{"num_hidden_layers": 15, "hidden_size": 256, "n_experts": 128, "experts_per_token": 8, "d_expert": 32, "d_shared_expert": 64, "hidden_act": "tanh_gelu", "moe_layers": [1, 2, 3, 4, 5, 6, 7, 8, 9, 10, 11, 12, 13, 14], "router_score": "softmax", "normalize_top_k": false, "routed_scale": 5.31, "balance_loss": 0.000306, "balance_bias": true, "n_groups": 4, "groups_per_token": 1, "init_std_router": 0.00873, "lr_router": 0.000977, "num_attention_heads": 2, "num_key_value_heads": 2, "head_dim": 128, "vocab_size": 32768, "norm": "layernorm", "norm_place": "pre", "norm_eps": 1e-06, "positions": "learned", "qk_norm": true, "attn_scale": 0.0884, "tie_word_embeddings": true, "parallel_block": false, "extras": ["capped logits"], "init": "uniform", "init_std_qkv": 0.0315, "init_std_o": 0.0391, "init_std_up": 0.045, "init_std_down": 0.045, "optimizer": "adam_hyperball", "learning_rate": 0.00419, "lr_mult_qkv": 0.5, "beta1": 0.9, "lr_head": 0.00753, "warmup_steps": 225, "schedule": "wsd", "decay_fraction": 1.0, "decay_shape": "linear", "final_lr_fraction": 0.0, "batch_tokens": 32768, "max_seq_len": 1024, "doc_mask": true, "train_tokens": 277300000, "max_steps": 8463, "dataset": "wikipedia_en"}
Below are experts of layer 11 (counted from 0) of a mixture-of-experts language model. Rows are named router (the router's row for the expert), up (a neuron's input weights, with its number) and show model dimensions 128-191. Each number is 500 + 40 x the weight over its row's rms, rounded and kept within 0 to 999. Numbers have three digits each.
After each expert's rows: "comes after" lists some tokens at least twice as common just before its tokens as in all text. This comes from a sample of Wikipedia text that the model never trained on. Tokens count by the router's weight.

# expert 100
router:484503529493508505468524458516449448470527561497427487507476506452474539465524468508517419609515512516495506535428554456540522561543551478519508511556548454491541497502440508496453531480513473
up0:476444476546521560422508445509504539457430518535437383425527471446555452447502556499480479536469531445511534482509557528514439499529456504530586450513482476520489509512536476466493504544500537
up1:520537523461504466459483588488505501496478496458512532522531445426529446483510493530534463515497525514539535506552438446468481423481497503484464547444544621540541551472513438547503498490422474
up2:445527490484526553469468463555512421538457456540441430500438531543501519438468516462453501515534479504443467505509474497438456575472510486567525544464516503521495502508512530400420446542559478
up3:518427502452519434528498519547461497551466541484436514487563543445418463566507432551543492490529397495447561495533438489563539521484505466498521453509500463442558543491437581432553499457537548
up4:459501465479548512475446495475565487493433512523545487459524524497496534552581506489522474564475466509540520462553537490527540476533398463532501526491470516467527561454515500492523459546540417
up5:458474504446559435494532481458418539453546517493448427491555492466522496471494495529527537519496487457516538506513475469562483496454495517542597536521505506494499428449481538398428569477596462
up6:497497523568504439447455526486458535427510520453478490477488466449477512498499438468492518485530451503472466493478458526493536538495459495500512501527558511474489534468485438527513533542468533
up7:471483480544453524531485462504489527558492547503453517538443503434451544420560509468444499525545497530558473522524614479503529460542503484472534518492442456454436454524496522442539525544503554
up8:484548544573505504496521523571533511508526438434491469503440505451517465546504503495555503540489456490530541445471484489480533523533480486445429482537553532434505455458437539497463442546557480
up9:448433491600479507470507429556491509491505506559478437499513523520431517499474526501411527504492483463500517487508540523478502541493584462471549523509499431473520428479512568492510551511524506
up10:590524527512465537500420556473491466524515506492515551592481469511515489514499476488535483517585463471488475472570558576488489491541402471493521553437521561482470508500401531497476508531486503
up11:512440540556506420546522422526503509562458497551516485543495478542499454538481545461481476494510509519557479462467469527457508508514489538507498530452452496481456456477486470448490543503526524
up12:540502517451525515455573464482520562505468478555470521561467468491476414522460468480479540539447451511549510408508455563505520503492522513458529485500470613466509536539508505526469466460503583
up13:555466498432481543535451577478513517533524519486520547476461509482462520559567435531554522502475508512472516509463494537502546522521518502525488556505539445505536604487518506562512527451495509
up14:489464558468399477501535497476514522537433531466461474561426475550524596458526540536573533514527495439505586475473573460494497509500507558518533526500447529536475486513430511441454465516475451
up15:555581589452460492473451523523482478597487513465567479504472496502430521507489527428594563492518488514479444485517492546512456514521501473547551459523532455418427474516537518556547522540456512
up16:461538417477511434540539513500516479469445487557532487523439545502472437503493475469431519479516537526481483562470489551514524486549493468551457470517427503539458491529509477499558536491554536
up17:523491459456552440465519474497559502493464475528483525573570428571484419493538520546426452552497484450546491527459477498427493503508478511471489521451522548531542496556502478523428520554547489
up18:583485514529508477541500551451482465489472515435511438599469503480496506464523478541525490515553519518436442453480571484445501459481519481520486559512530500479456464506397520527514554571474543
up19:529509491465520519569578505439497500557563517522475469550449455416484478566555518504549513530489463514579453469556424546473504506428491500574480506514503423537523514558490566464541447488503494
up20:560416427484492512457496422514424566536472526509496561483512527493507472511492468571496472460458433491510527537538569526494421499518454462472525438486537493471475471455546486466546547480472491
up21:508505481477515498431523486437520477517541538502493464563485503475576551529490548441524464463517489480455454427558487465532426464482553519554507471465501507478503483489531517497539511549523481
up22:451517503520486521509559470525535497504437514505529436610524504517468586438518489477480486481517479493548449523497577479402488540466537579522511519485492514498502514606504501500461494555485488
comes after: " | ", ")", "; ", "1", " |", " "

# expert 99
router:525488516467387494440504540480524527476552450546523560512449581579534501489511519514527460549532541460483498533475495464520417516526474460421532496491559475446487500523471494511443491567505471
up0:463534559556517479560522524538541459481524479438453542554523552511455541563487448498469453483538466502463511462497551498549534518411459491492513494517543477548525515495543505500522516478535479
up1:419461424550487511494444470476447441462481588480530502440465495488522454557498488469473470496475534583492524534456495497502566461442531478553475483526423493516504482528579524483524465459500495
up2:540573573513498480509454529509471465564465520488420447518481441492457526503532564528513554434465507467501549556508497453526554428495515478558435479469588494411532437529488515552514456527424518
up3:526605522532501495479526521611506502422531543527569490537515411498445531578536554460515511499527521526475476469434483484436520470423502491475510515448430472527483500490518506528448525544505477
up4:479467534553507464522499563503472486531525466487541529462498424472435434434463505495412458487546474483541518502471521525460486532498580450481453448522573498468505625516521478509568436507483414
up5:512521578473444548415503516587536450484538456516537500494541485458449525495534467522481465529532533503522495428525523524472460499617496501468502511486493431478531518523421490510477457468502556
up6:482411483561461553514451486495501486600507465514468496553568508502471486457496441514465507538533474409487513382483484554456428518506518533472541532459525505558543434500458536458436475533415502
up7:507494484519530529392502472487469526509491432449522475473495525528511480565456563445507524512507467562463466519530537523574502484450448479556562444429511508502453559463467608413490451494519491
up8:456461528565518424537481515424458542519521463509454513484590486506393499490392535553498480495438506524499525522455490492490550498439483450418500529542479451512498534493521442508506501460500528
up9:532527527486483501391472476486508436522486540485514464550476501498577426492543507494507496574527467496543512482526476534479485481471508535528513409400552484409557526473420535506499513506455515
up10:518525535538492447579512551475583492507470535523456526423495526512547435465495486440511524453508397389453492531486586470523507504532468493472523570499519552477494445485590466501491504510547519
up11:568563526477451478566505588529468512503436519555505539493460600502443547540528535451503499577476513550525558466536493465494521445423491486544445510506440503450574439461571465530477546441562500
up12:511494439508485553583477498448450537582502469548505512464504421528522513472470526479524450566434512565485480423588498562445453527445477483518515522486479538466518549474527504477450522463471577
up13:471539497499566533496556451531602546501500493568503533417576425522510468433543418490485430511559495484509478479491475512439527584521500482517495436436437519532532495525501472520456464566519484
up14:489552491462477466450509591453495494490509569449477503453481445510567561467565523485501559437468515460509466453523478490530505520460484451520542461512494469445422536473485463468499429476513517
up15:482518516541471529492555513500561497547514486591490540529462581477475487471587494470479495466511450464472445411434537548455500508497559482544502486471515516481477572451469528571497538525501494
up16:513518544488461522449510543527497512611432487452508442614528503386528468456447481521480518444434519489433505477485502492498495488491561541497523491449485472418491521441524545465505551475487503
up17:527556409466555511451439466548512522477511499509495532410520518448469488541533573470551603530521451533470531516519460536550556408404537522514423517484492504551452510513559486539576488442497437
up18:518444526505514481529434524416492532464432534483488513473516428510545480489521525556476462400505474586538519458473500506540499441500464429507478545532428497470485486451536519554507429523521479
up19:480457532458569491470424499415440488485496456479493502442451542546478518559425524581475576549568536477493601541506495492486481407413456481569511475472511476537603520484533494579510521444544535
up20:469444537525528552460467454537495522569452538469468506522451525501465498469542442519465426518535537500518516449523561530535480482645458462482555463518458562423470485472459507501562603505421518
up21:558536422539521540427502468501478489479407566538531464485521505513535422510476533543528546492536513445553523523531509531478442459435475514529472471479474508466489477523494486440502521537454562
up22:536438470538461492515498479519524513499440512503538402547483468546489531445476460525505493490471481529493541485524465477491530508493540469593508443493523527383511503439433447487510539542532490
comes after: "1", "2", "–", ".", ",", " / "

# expert 97
router:492522542508459475505523536560430464470428552560543552513476472537510536551582461497563461490501499454513526550485461484474524512573516522519523529481503427534495548478432467457451523481462465
up0:576391497544456446497493515512522524577470471556529523464478536559521524517542486510476496420503489469486560574586495514496505545499469437521487468454503484502520435513557534480528519487476465
up1:494545510527542509465516504546503542443515514571484529431476486488474416498452588522464467463480498539449421453475531514452517478449531444458451460489568451543474471503518555527485469538508553
up2:418493428550509571500603507468508574503494435475517558552558538491527489544431530499503464545453487567502488510518477539534547411518516591552499540490482492541443511608496544554525499481507516
up3:532499460459485451463439425455529529504481472516438416492470442463544493454499479510552461523474502466468544572500545476421476578464517442488521471520508555483468477515449450478449493430442498
up4:551490460555520490523477517528579489468542543504571480574514445495493624499523447446495472426488499563556497420585425519615485520473495449505528500442469503556483513498457426513453513466526529
up5:477534534520534497528460507461477452495488541515449501465524478511454589536454526525537491525472494446489509509520487556556427463479480469451562551479487510554502510510460473522454510460564419
up6:468534450499458504533528545528549549441525461550530510594458495476539488495542420476522491418485483510540486556555451507475455480539501474481415539441570505493495490498464504489551496405416554
up7:447529479450493442496539528452495493483434472571530518520524464516533545448514422511483494523534470438481549444491438563511512478502481523470540522436451469473459538593398440532571469463428532
up8:515463505540523499490500590522536557490470439500486530523467399509567488453603523423496492477494571552541510464539515501491494484503568500537483495466519518487508448505499499510443524464549454
up9:499484563503454437449510519482526524481541508457540490530495566515469476557568583449528494478469473547491411524528553468549524468449455501527449512458522522544484420435546564484500541487556460
up10:513488574490521497480553556500598545522544505576509487539482508495449436469613556486469516448457531548539453474530486479492542451511491530504451430416545483515573516525564524459538473437535499
up11:505476504492498476480508520570473438452513493416487461487456539485544532536500494455557557435532458559508460542546530435494517488518437511576448533503584500528468478532619498532537511513470483
up12:525458449441498487491501534451475522500534468556498444489475460501466521454558490480538505543520432515547530542541506494428473485505469522576492517506520524421456539491503532472456504475460549
up13:424450506526538500558471401523464481464500458488497457458522493538432511509534426487453553464489547493490463605458519508418531505523526522496561481521479473455500563482566532528477507495473454
up14:542572549541523539468496478497446438550480525424451415468503463536557586449542521545499555503451469382527520535540529484447482462506513488489498564523506465540511504507493434534507463498459475
up15:426493530551523508499620514492446406514501473512493467467464462505518521526491546507451524424601436463486450542483526492500448519525472483549471527530537493491502514541536500568450517504482521
up16:571506529494535495455457462425504472434483531511452500531574497505490525459436465474534549511429478477499590517514491498554475559401496433487495550483562519541538555526459424552502518459554458
up17:480452444460443491466561494510493519534496518553491479515525501465472480529398482465441455442504461471469544412568438549485474419434475519505467455499533478515546562528539465536495508477512534
up18:478507532494562429475498458499502556504499474443485505532492457481508490479545456560459498478583528527447458494553492539477498460541464536447433458448486535512511473485510478467525505541506501
up19:501515460497572467446474510528527474503555438502493514505476546495515518481451556494473455483486459520522566509508467453547540576483507549474544467532482541559543433464519532488502484527489444
up20:472473521514527496581471527473486524524461534449510510559539448525372455519538486537444470534472462459548461482419456466471527544472462530553436480511443450429507461502531472560498437443497491
up21:498465563500547535527475508471482442514450578496519498487480462412505561475431521522496453477482524410549485421518524448441474515560479449487482520522523547501482472464404460486473417464430495
up22:547558558473552452516495498447495446492529464492533526510435490477498440471517503489504482461519537538497437593525531492462480472498474563510501516475444526469505467477455512471516410455451502
comes after: "; ", "0", "2", "1", "3", "4"

# expert 11
router:506511531465419453500449495481452460459526487475545489528487524488529521528532507477511562500444516466445514474463504427562476539527483500458498560519564465523558485457476448534472456481513473
up0:497563518515512502459476479450492486480590479432540533473489525531484513473486464478488456468434485516575490559475409523581468445435464459508496489496462558503416486509485495531462513469507485
up1:474560535441516400541457495445554507447540548430479508512512489490525461533467580521532537456460517561460443469474520540539515487496579566494487517524530509519544526426516429504482565560537475
up2:497521488558504442456487513427590502533464540477526519466474516529551506500496570476555557479479543516492530583494444523562449512398416571469441482541493451491467438470538551543446468513439482
up3:446468493516500512493448461505486535533473564454502516525557488392452485508436500496453483570560482478433451585515511502451489489542467463463508470461506458542492533489515552493501504512503507
up4:512520449477576555523512493441551533575521535483480517550459451514559519450489459502556542533466459489448517440492489476582570521456522505545475563470564515532522489487556472569490507513501472
up5:491484495535510472475525516541545481498483468461452439559520514474492512480492512515467523467461467591535586486527505486454522475482440449501500416494588458597539545472463628417494444497475551
up6:475524512472483508445504512558520491478468506458519436591406494546498503459552552503513475557428520475585515481497517480557478540525484487558519491487478488418472462535458547407373500454503494
up7:525491456492468508453461487593468509470578502461565506460510446452392427453533505493485480469473526476466532514431482539487490580530514509530521437511462582466497503520475520495468496491525519
up8:511475478487508453572510540493506534494628476485541500542492529509592545475556471463521427471424523520511558514468524528474423502487547485489512463452580495481471463446415487516462463419501549
up9:436429534486469421507508547484507488548447533520516552496564493489486504493451418538485557535495544497515458558437486539559528619576502507469502487494463400482455427450479519561514545480586483
up10:463549488456492483484519504428522483489530488504514528491441486540471472504503502505550521482564624543530492569583505495553460436473418489545511516422474504410486531522487548492417582419560461
up11:496520463424508458533494495490434478503416521452512544477523490528481473507507463509452481431516464498535527472422492502460476474433501552492513494509538515533521517489521483568618425501450502
up12:466455499540508576455503498502560499465550478490469455458476506532534507524478492415502518490517478564498481493472451499535473508474453452455471534473570462524493512495521525485511544480516465
up13:434506547443530496544470491501522512466497462442457529519567496551509468527530509478541512530482486572484480493510539479499546481450527540442518544447460578501507503517548445526554471534513505
up14:490539507586542591506520480480561539578515552525531425570504442504477438446420570484496463480552515418459498438457464502504504494502479491519604513539403513449454475466566533524491471497533512
up15:480471507565484516508460556576565541493484543521533515443466549502457442487449491485456478567527526440510480504433504551533504546504487502498523445547503430509530442431455483523512503512432519
up16:455509513507518460461444494496514460465557525434458465568548538482439511459481474559531521486503424552561530551584485518526487464502480556564467461483539493578503550485499495502461469500508567
up17:477536448507503462453485497498477546483517517496547456444541399511540473505460536493462505508498481465497403507521427463532415530495455469425544481484553497481529465454474538523475534471500478
up18:510545494453508576587514511532511457481573525480562497459493464513463497474584515444556517486545511517573454520534452510464445413472453485558574478507438524428526506530490511580506547538588472
up19:512520483499463431489497468486445463494476557536549533537532554538450463488471529440537524419556513431483467511576472495528445401471437482443450515437505529520465587517533438505592494546454457
up20:546463446573470487543446447509501605546528465496461571466546543478508510475512479505486560541482545539483547501481555531482497529498509473440474492493481512534439473436538500497536548504521540
up21:544486496447417530498492507534484529460516526549506581461529572527536448490507418545498512498506504520571502452461555492542475461513475562465508470476459479478562539470499477599521448542555512
up22:449522502510496517533447469524422476567415555452544470558501515473488548460470507496484533554522496475427443564580542534508516474596486464496434521502512479583497493590520467434507429555408469
comes after: "0", "4", "6", "3", "5", "8"

# expert 118
router:452495499527462520439508511498520484498525535467572577431541524542598523522543474466522424460496493510463487590425473495505544495481478440523532555535464499521459549529511567514496446580558476
up0:517487454537542480530541532513454525495506504469570455495543442519503541531430453544463491504509414412481501470486529544462500510419521496465487551513528551476525532449520487500528557537416516
up1:428486527467508451534500533587500548503577408479525533520553482564437531477528494515491446481476540441487509457520506520610500522508501568442494443492507480546477515485450553519453417477511496
up2:508469405515501492454507496538533496513499537537507464462562498506484514481506479488444460500511509529437480548535604541512415392432539472484606546478453497536475488538533532522519562527522502
up3:454527469465436543497515519489492559479492530509527463560490502560448469469489549546531473587489438404575537391569460534533557424547501448504549512489455519492462469433478483456470491507495528
up4:437477544494471568492565431461513483475482484489499471508472493489538542488507507505538513531470506604485488499482546465485514478407564478596487492484495459428547552537522450543554453483481534
up5:490480556463512477469498578442521509546484449447530463499493522537532498516469533571537536476483482446438547508462385446456555518459451518534531457454514477478519499429432502491506455474499536
up6:455497469432484395544485507433481501503478550505505529454535543448531514538549514536554539562510495528500474460540474528441564511405520464515490541443475487573499503526472520493527456459512484
up7:453422563484566434478500600454480433591539447484480554456517483473486487499571521517434477451456517491527487566498465436471511612547598483519478496474512514561599474459457454549486479493525436
up8:454513449555508514524458494537455503519499468496470481537524515474465489531473456531488489495490472483500548548551574508492530636555511501449521459487519515516527522517500540464511471482445540
up9:508507527502511510482491493574536493594541511423546491605567483550385453409456497485478534465531514487507469458544495481583483512570557506440468474523474513535449514521467430535525534484515469
up10:508546557497589535509446477569516449504474501439465492483550477521519457490560463502520486443469470471485373462460523545520460490541530558528467504523425539587473527521433455513531599484454493
up11:494478429554480494489593518442569447451480504500556565507509474470503482533575447484514453516470479539582539507504400505485548542561483419478486534452554473463506534482465474509485469520477519
up12:484485563483501502486503433483499475575442575546552390537549518524523499498509521448531498479491485523438459563473472547549515442420525477592525480526552503543454461499528507541542494506539511
up13:533484466497457516482539522444585535487498526524451540453451459504494499512507564504498532530499497531472560535461461471513484525460527519425537531523400469489478492514551530456458482439491508
up14:436511484513539443530453465585484500507567537582471504511534508560462569548513434475529536555502565539466548505501524520476526433511531513548506460509525471524538556595539485540466460468523482
up15:536571562452531487546509444532471502567512501516565517506432467506525455513522637495515472476583439485505421547528565533432523563523451469550506490494582554430441541449517505469476545576571523
up16:512508515493567573471484482469538444525479498409507510550494509431498412471557509507463473554543477395554503535428447456545574510527478489515506382522459465406481482515514496532504503504515538
up17:445487481530425466498488527501521498485555494439493504548525548510529486507448528459454455542574503525433432455560449547514544447435495494549451532468466514493479473524472471513502508530526513
up18:509492500488444509474521453551468562463573499543460456538540521517515561483502491374544507481507484477491492433558416483491446564514522486472565516449562535474514467420530546461508534510473503
up19:487434587534509512484538481513514453497547520483456505501552419531501471511534499434492579522442489450525510528510481463501532500484560524455455506492545425474492479498494513481465515421525592
up20:531438512486459510503563546500540534481508503439521501523501508488485527528500467560497471516470525494490552449451527472456482493532453516488449475508508440473516484487485525524563516437522517
up21:425517484558531497511480497480508501555498539474499472547524587478529487508516424443505537538461559467505537514523416509499514466455515460457480457512455437465456516531474515544492486525527524
up22:501512598464477527469466500574555505529506550554545460505488520543477506505569478396526463473528575454487472546474582548525437502488427470471524548472503469446459573482545480518520518538572474
comes after: "1", "2", " (", ", ", "–", "0"

# expert 113
router:546544470497477510442433506461454487556523582518486558498434520510479535476482468562545571461588510515483531538515495499497473471541487471493530536527447517490453497496560448497487547529571506
up0:500474504603525473371534512475436460523527491472503530471524553532535518524439438441454497460497532489455480424509424511497473509501518548479514546507429521482476496466510537450455472528444480
up1:495577508529508490432536450486565512524468490509489447507515513508510469515510467575483509425503498534534534515508513436490563470562475589521542513473458518421525586433531451499481435512503472
up2:438448514577493504478486483479525544561508502464521523531515484530489420544524458549433461484535535536497519512527566539554510475488493555481536523498422499504523556497541516505509470475561429
up3:467507520531601449429489564518495472518533537502455550475504572476474522599517501452490497453551570477456508466523448522442461454469529483475542528507505511525586454439491524524525512537472447
up4:549430519501546583401543558510492543455536485486512478561521538498583470486495482566518494512516495523526531424502486568531501514460492527506607509482463491469549483453577488581468470470496501
up5:497559482467505477572545582558500459426414537499584527556545432471496537492459570522548463535500555589569484541477442460459461470490478474531493523511477517440487559596516531394558514479507500
up6:455464481506487535429547526545557495490515518543451454480487560531437531482495503465447520584503484490464552462506565522562527562529414495457547477551543434398594577450510482508466513499505556
up7:471537440453523436502490496456504528534490476516476523452494474580568459507431549499541506494498534550492559538503474494503483542461504529457508502452485588471475457451530531511383486466493546
up8:481534466526448532518460429503499479431456551473526513520530476505570497484497499515477498482546471517455437531499447493530527508493595528491516494578496565425492535504532445497448526577470525
up9:517501499514532509510531534600540485491535500481515482432534479425510540508476546467535438471527502576573475532448466447510552471476486489451462528517531441445395478483490538419489469451543554
up10:522525509522534465540501474543454456533533530459458553556525439468526484497526450593515458490467599478469599466425498448490493489523565514484505476501497508560523494530551493545480490478512441
up11:542613481531481477525463530473504430425512494477512438465499464498516494522518482418521537487458558546446487519512539367447445531481518526520441479477470528480445454478579415450446501469498483
up12:502518583456483538487499521457519578464593499490464476552482491471492528483492494529482547562564480472529488483547517523563553425509483504520494486514549489527480463470485513454481557553445595
up13:517534475474562533521510483470477484445534499523481446443492483490453504517448491541530445462523512576535502507490492460494452423468548458523469514510487531537487509456538414453516535518569433
up14:513521492506491461505565570501521543550558528523580462571524490489430456409505476484460441520534454522534453453434474575487547502467557495462499522504453488509442534484428515400459525480494428
up15:479464511525470480500479491570572476555448517403545507477518481492555582508592557506461514451443525531424471488511518557507524514522523492480510485531462533488446520468444465528517528472527592
up16:459450439514483569546567501517533470533426459565494469537480508548538479489484515478512521537546484473479478481556575614442443511473557473593536527512466448464513514496491509439465507481497493
up17:495527546470512506456536523599466482468503500506420483512454446487477472465496433536517489446553513499530524443468535479441507501503510452433531498495456524517497486553461476586478530554527433
up18:415505502497471473461490529570534438536529411533472515489484488462494482415573484487458458428528510517533496555438561409452426515530585541524475499517508525581496526493564510540447539543543472
up19:475482511492512456539516539514468546522388527532510510563517517477433496473496528486466534537480500546478483465535446609583543523549469485505505464493487509527569434485490524526521422491481489
up20:507473517454485517575499421514540400509472491429597515547473416479450490532472488490546544564497561524448508503529596561518502492477451510512447434495548426453426481543494467529576506488513554
up21:489549562509499443530459525507483462482381491417550514531530542553476455476545448487512532442419486499510531507541489491502495454442462488491537487426582553484464480554512486520526490482433507
up22:601511532495541525491472468559453526494498547526489473532528484470458568551493481567456427456544506478453479514566474514561552488509482534505526458524481558525548504480480487490530588573430587
comes after: ".", " | ", " ", ": ", " on ", ") | "

# expert 121
router:513483465532446538437450560449493526438512546552496548490436564539549540507514524500524443507458545498480494555438505452490483533519458488465496517503549486439475502488539572511484490496472525
up0:505592466518561540496437456488507510525508525480438511512492508460469452530482522470449631578525473461506510491570504545470518498514455524578495503467478540541497517566492468487476556513508556
up1:523468530477548505491494493489502503508451520416560444534523467491497535452451497508492511531486477554426489497523603530494457481505469511457562516527445533486534453495562518486407527533537445
up2:518419479501521451524560490472541567475517334521444542511509464500538438447467551519441435523450442560500554535478502570493473486498515567507475601549498497539514448537473510513435418481464473
up3:576478538514514421514520539468487467490523468503456565464481538526552508572493498531533489542499446474523586497485514493510469474527493496504538488498421522475459520411529532486445440546495432
up4:486463509625461518434540490464471550429507472481472490538507560478477447486419496427485517492541523498502482485528440464497530532435524440439511401504498467482508580504507519509586488469457523
up5:467546523466497489482488492572531522510421522492512538492475415465555517534548490498426546442539518534495493420437487510501503451444508527451535486477433497519573529505477524469502460522404474
up6:508550509494571527495510516496489495515612484446444475482500532487523480548562479479472496485524495510454419557531570531408492459525562455508505468460504583510471544547522493504492533427490518
up7:435532505445492485509461583538541553462499475562591505514482473507522480379534494506462513469546550483529531480442471436480495473474456517466485535490557537457456526518454538565505439489572559
up8:484518438500500530565467443503443490477522454490472518472560514442475513521473528490460544548439542527432469493555441534469529461399539542470454499508471471542461583496491509518557547497460564
up9:515437465502484479415529510471558458499510510466469471531503512515519520495507492483446500516483474523447470530519525486451552501457488478493537614495431492498540456509539509542558507495495514
up10:504507492523500513522459410464516513574462531441528516511490509524541503512452500557388475428497505507504535518526532466494505510531459506533556565499521488466472456512539462431384485482490461
up11:427516532405446469589492486525459479572492493464516505533493530566434507543468515499546556489515530491467516506540500583504476510556512529464464518543462538525534472512485429542424494548549418
up12:509539496552477479484587550466492496543509517538515524522517527434472401555509587488496454535514493533526601429476467516516513512485495454438541502439526501515485499416517484461500521535568540
up13:482509481477520494532515508500538445481533501503577526461475492523481512490576436506473445514617508438451503484540472491481437436561423424502448406484527510567488507473404508592523447551509492
up14:446533544432573533550454518555503474466452532483580526515494426514513460491602449562469506514491519495527517435519510503430482529527544454461426484513519516490469514500473484488448423559512578
up15:489557504565540471500413510504510550426468502460432513499502463467479524532460541517552550470520539492453502500532498508534543376544420483514561496515452563487490476417517469483585482486516442
up16:543487487506490501490494446492487536501480521497553531506506556532535545539561520466487455582421467512503522524576505528441423514482490506466483434497549422456480464500489512469480513416433494
up17:510509464446444462528462459496459455518552582531596486567531497531441532480467524444510522573480483485506578550579512505481508523514497525389397520482538483517514413504496449442474531524464580
up18:513484484541485517491511460515537556498458550442495490501560519544486537504546550522465527476454485585563528467548527467408457528467457539510530495510487472512476514419507485481550491500550486
up19:458506492512440517559479568488456504624435527562434443571490472450442543428486523447496536550551550457524539434499473503430473450483471524485468482491565480453472430507515474510461497493517533
up20:504523504448447500506488468508465470499463501519507540524430529516394498500477513494432534535510498527560417459568576498422445470501482456484481533525489530544532502489528431604465519532551470
up21:552557481449507579578500531467560519497417464456530502480527491508597489445552509591472421496534452510536529451490469483430489467526470553590476444506527475435455537529515464481453499540444537
up22:502517514457572491482478462501479525555445443448448559445482510487520489523554510526464513500442517531508552535487471532444503516488499474498445527505505508521559508525514439513534527399555521
comes after: "1", " (", "2", " / (", " (aged ", "–"

# expert 9
router:469484514507435486492492508520468508484436547451532467547430591460481419538517528525524602511440525481540429475434491536519519459495547519484469445484506489488507505430511543540435510550475501
up0:432539557508549537467518528449559333522516514477502555443533472558525527507573499490517488464494484536403470458480457550531500502465452528486518509497514454509467498563455478492520508530531482
up1:561510487559505448475523540481546468508474422495465465494462463501480511522509465565526496512494463554517461454462554521550511513484535473456495558455547512482469568471455460460480511494523487
up2:494442428506504552509579571525479486496464566503522501425516513505502455527586529502512455521515503506508541437494515525560471501427460555473477486463510527565492549532450501551443479543473451
up3:504471487503438440493443570512475507596566388532442517557448505501493500516515533461504540498483553512469485544490506483494473524553554473458464474477528469466504495475540438463511487529517552
up4:442513488487451422523475572523483582488430512487501515480491492575463497497539534453520429479447515486525496510520522523441481542532451542427461625424569471455473466472497499462531562573584466
up5:436469461389497539454477515440465504494585514480474434548452564547540518520448581468541538484509476488497517555535501555581505476448540580575556487482498525538495491534532572454506490531514469
up6:513572491413516415530433454449503541422508502511509466502496488514573477483422516453470488578480490465506470572562527529554512558483475520538543556456419571502522443444547444539491493478430439
up7:518490465549537530457501490547501545548512428431483527423493480523529535407471419466477535551515509482458477524541536505545485546516554462492496440466514485463487522474516503560495482438535476
up8:517555540446489397461418468526508532520591397449476486552497500515516511534493527465436479587519494560484551480470475449500562531447519536468509514511522525507588517484481444509513530508486415
up9:493446516514530541445521560484545472467461504411487521507491449499502476465513496432511495481528484477423511461579471480513497450553540522555493525491501499564505535505416528484562473463477515
up10:435553515474526482519505525457521526505558502534457501560531451461452457521467538576493528584483460592520541476444512505496475456435521546582529490532432524563584464538477534503503503479495501
up11:416481502519478505531488469549545529451545504524522496474498529476482427469567503441466546470527543489492542459467531531549505468485438527520517429473531502548448591529564447510521426566506491
up12:463518516537455509468523513401481488505561468490489607511509541462431474524477479496517454540556503463505486522471466521478473502528492505503526507466504430502513488503491471605512498517510584
up13:499489524496536488509544557492558548540482452493454493460479437541463461468494464537551481535524516504500479428534469468526483535458459482450398459475467470440492453522510520450510509450585505
up14:498506489565463505459451514561536425544408548452478497457524508483532478501479517515430527465571541504552562478513553620491530489578535518451436454510542478553486519488477450468575518429434500
up15:449442512524541472400474498450504510489495544536549540515442527518514492441517564495483425515522537475543591536526509471511540479487488533571485454432475546500503441430442538464501512493573527
up16:490559486560528413507487494530476421515485485503468547563472516509455511536532532528517496485512537565479529536509506516458592456426502524531480505506514471514492412454491440476497515509443448
up17:448534553459518444455466472482504475478602500464471453528540532553524442516522521487540454515519460479459537505472448460563539447509519543456514524546519534590530483600547476487502401464486463
up18:461517442523467498535518515466561448497496555483461465466570455509505517502458468518472494560509572478491516463493506490504552432452461467550465507455564525499475442543487528473460424568528482
up19:607545533440502430573507440450508469488564490426468526573534484495532545491475451513460440482513506396518496467507501535500521554526513558521492559469467504464433467486534498514496484453478442
up20:535441498449497497567531466469463628591492515476534567592457559564488521497485480506478528501512549548467432574588568510534494566460482537515509489500455485470507528516457514502542535462475561
up21:473506491535495566495497502523500444516463436447510458546561452526478504549437531465472479511445441562468477495557446504436478513495464480507488578521478550530439520476510446484556569474469493
up22:505560485452502505512427579495495523498522428537487538572475483412498500464519502506490535483455534520506449482477447448480415483489586414471531532541578487481471519514542472594510482563507465
comes after: "\n", "3", "4", "33", "53", "42"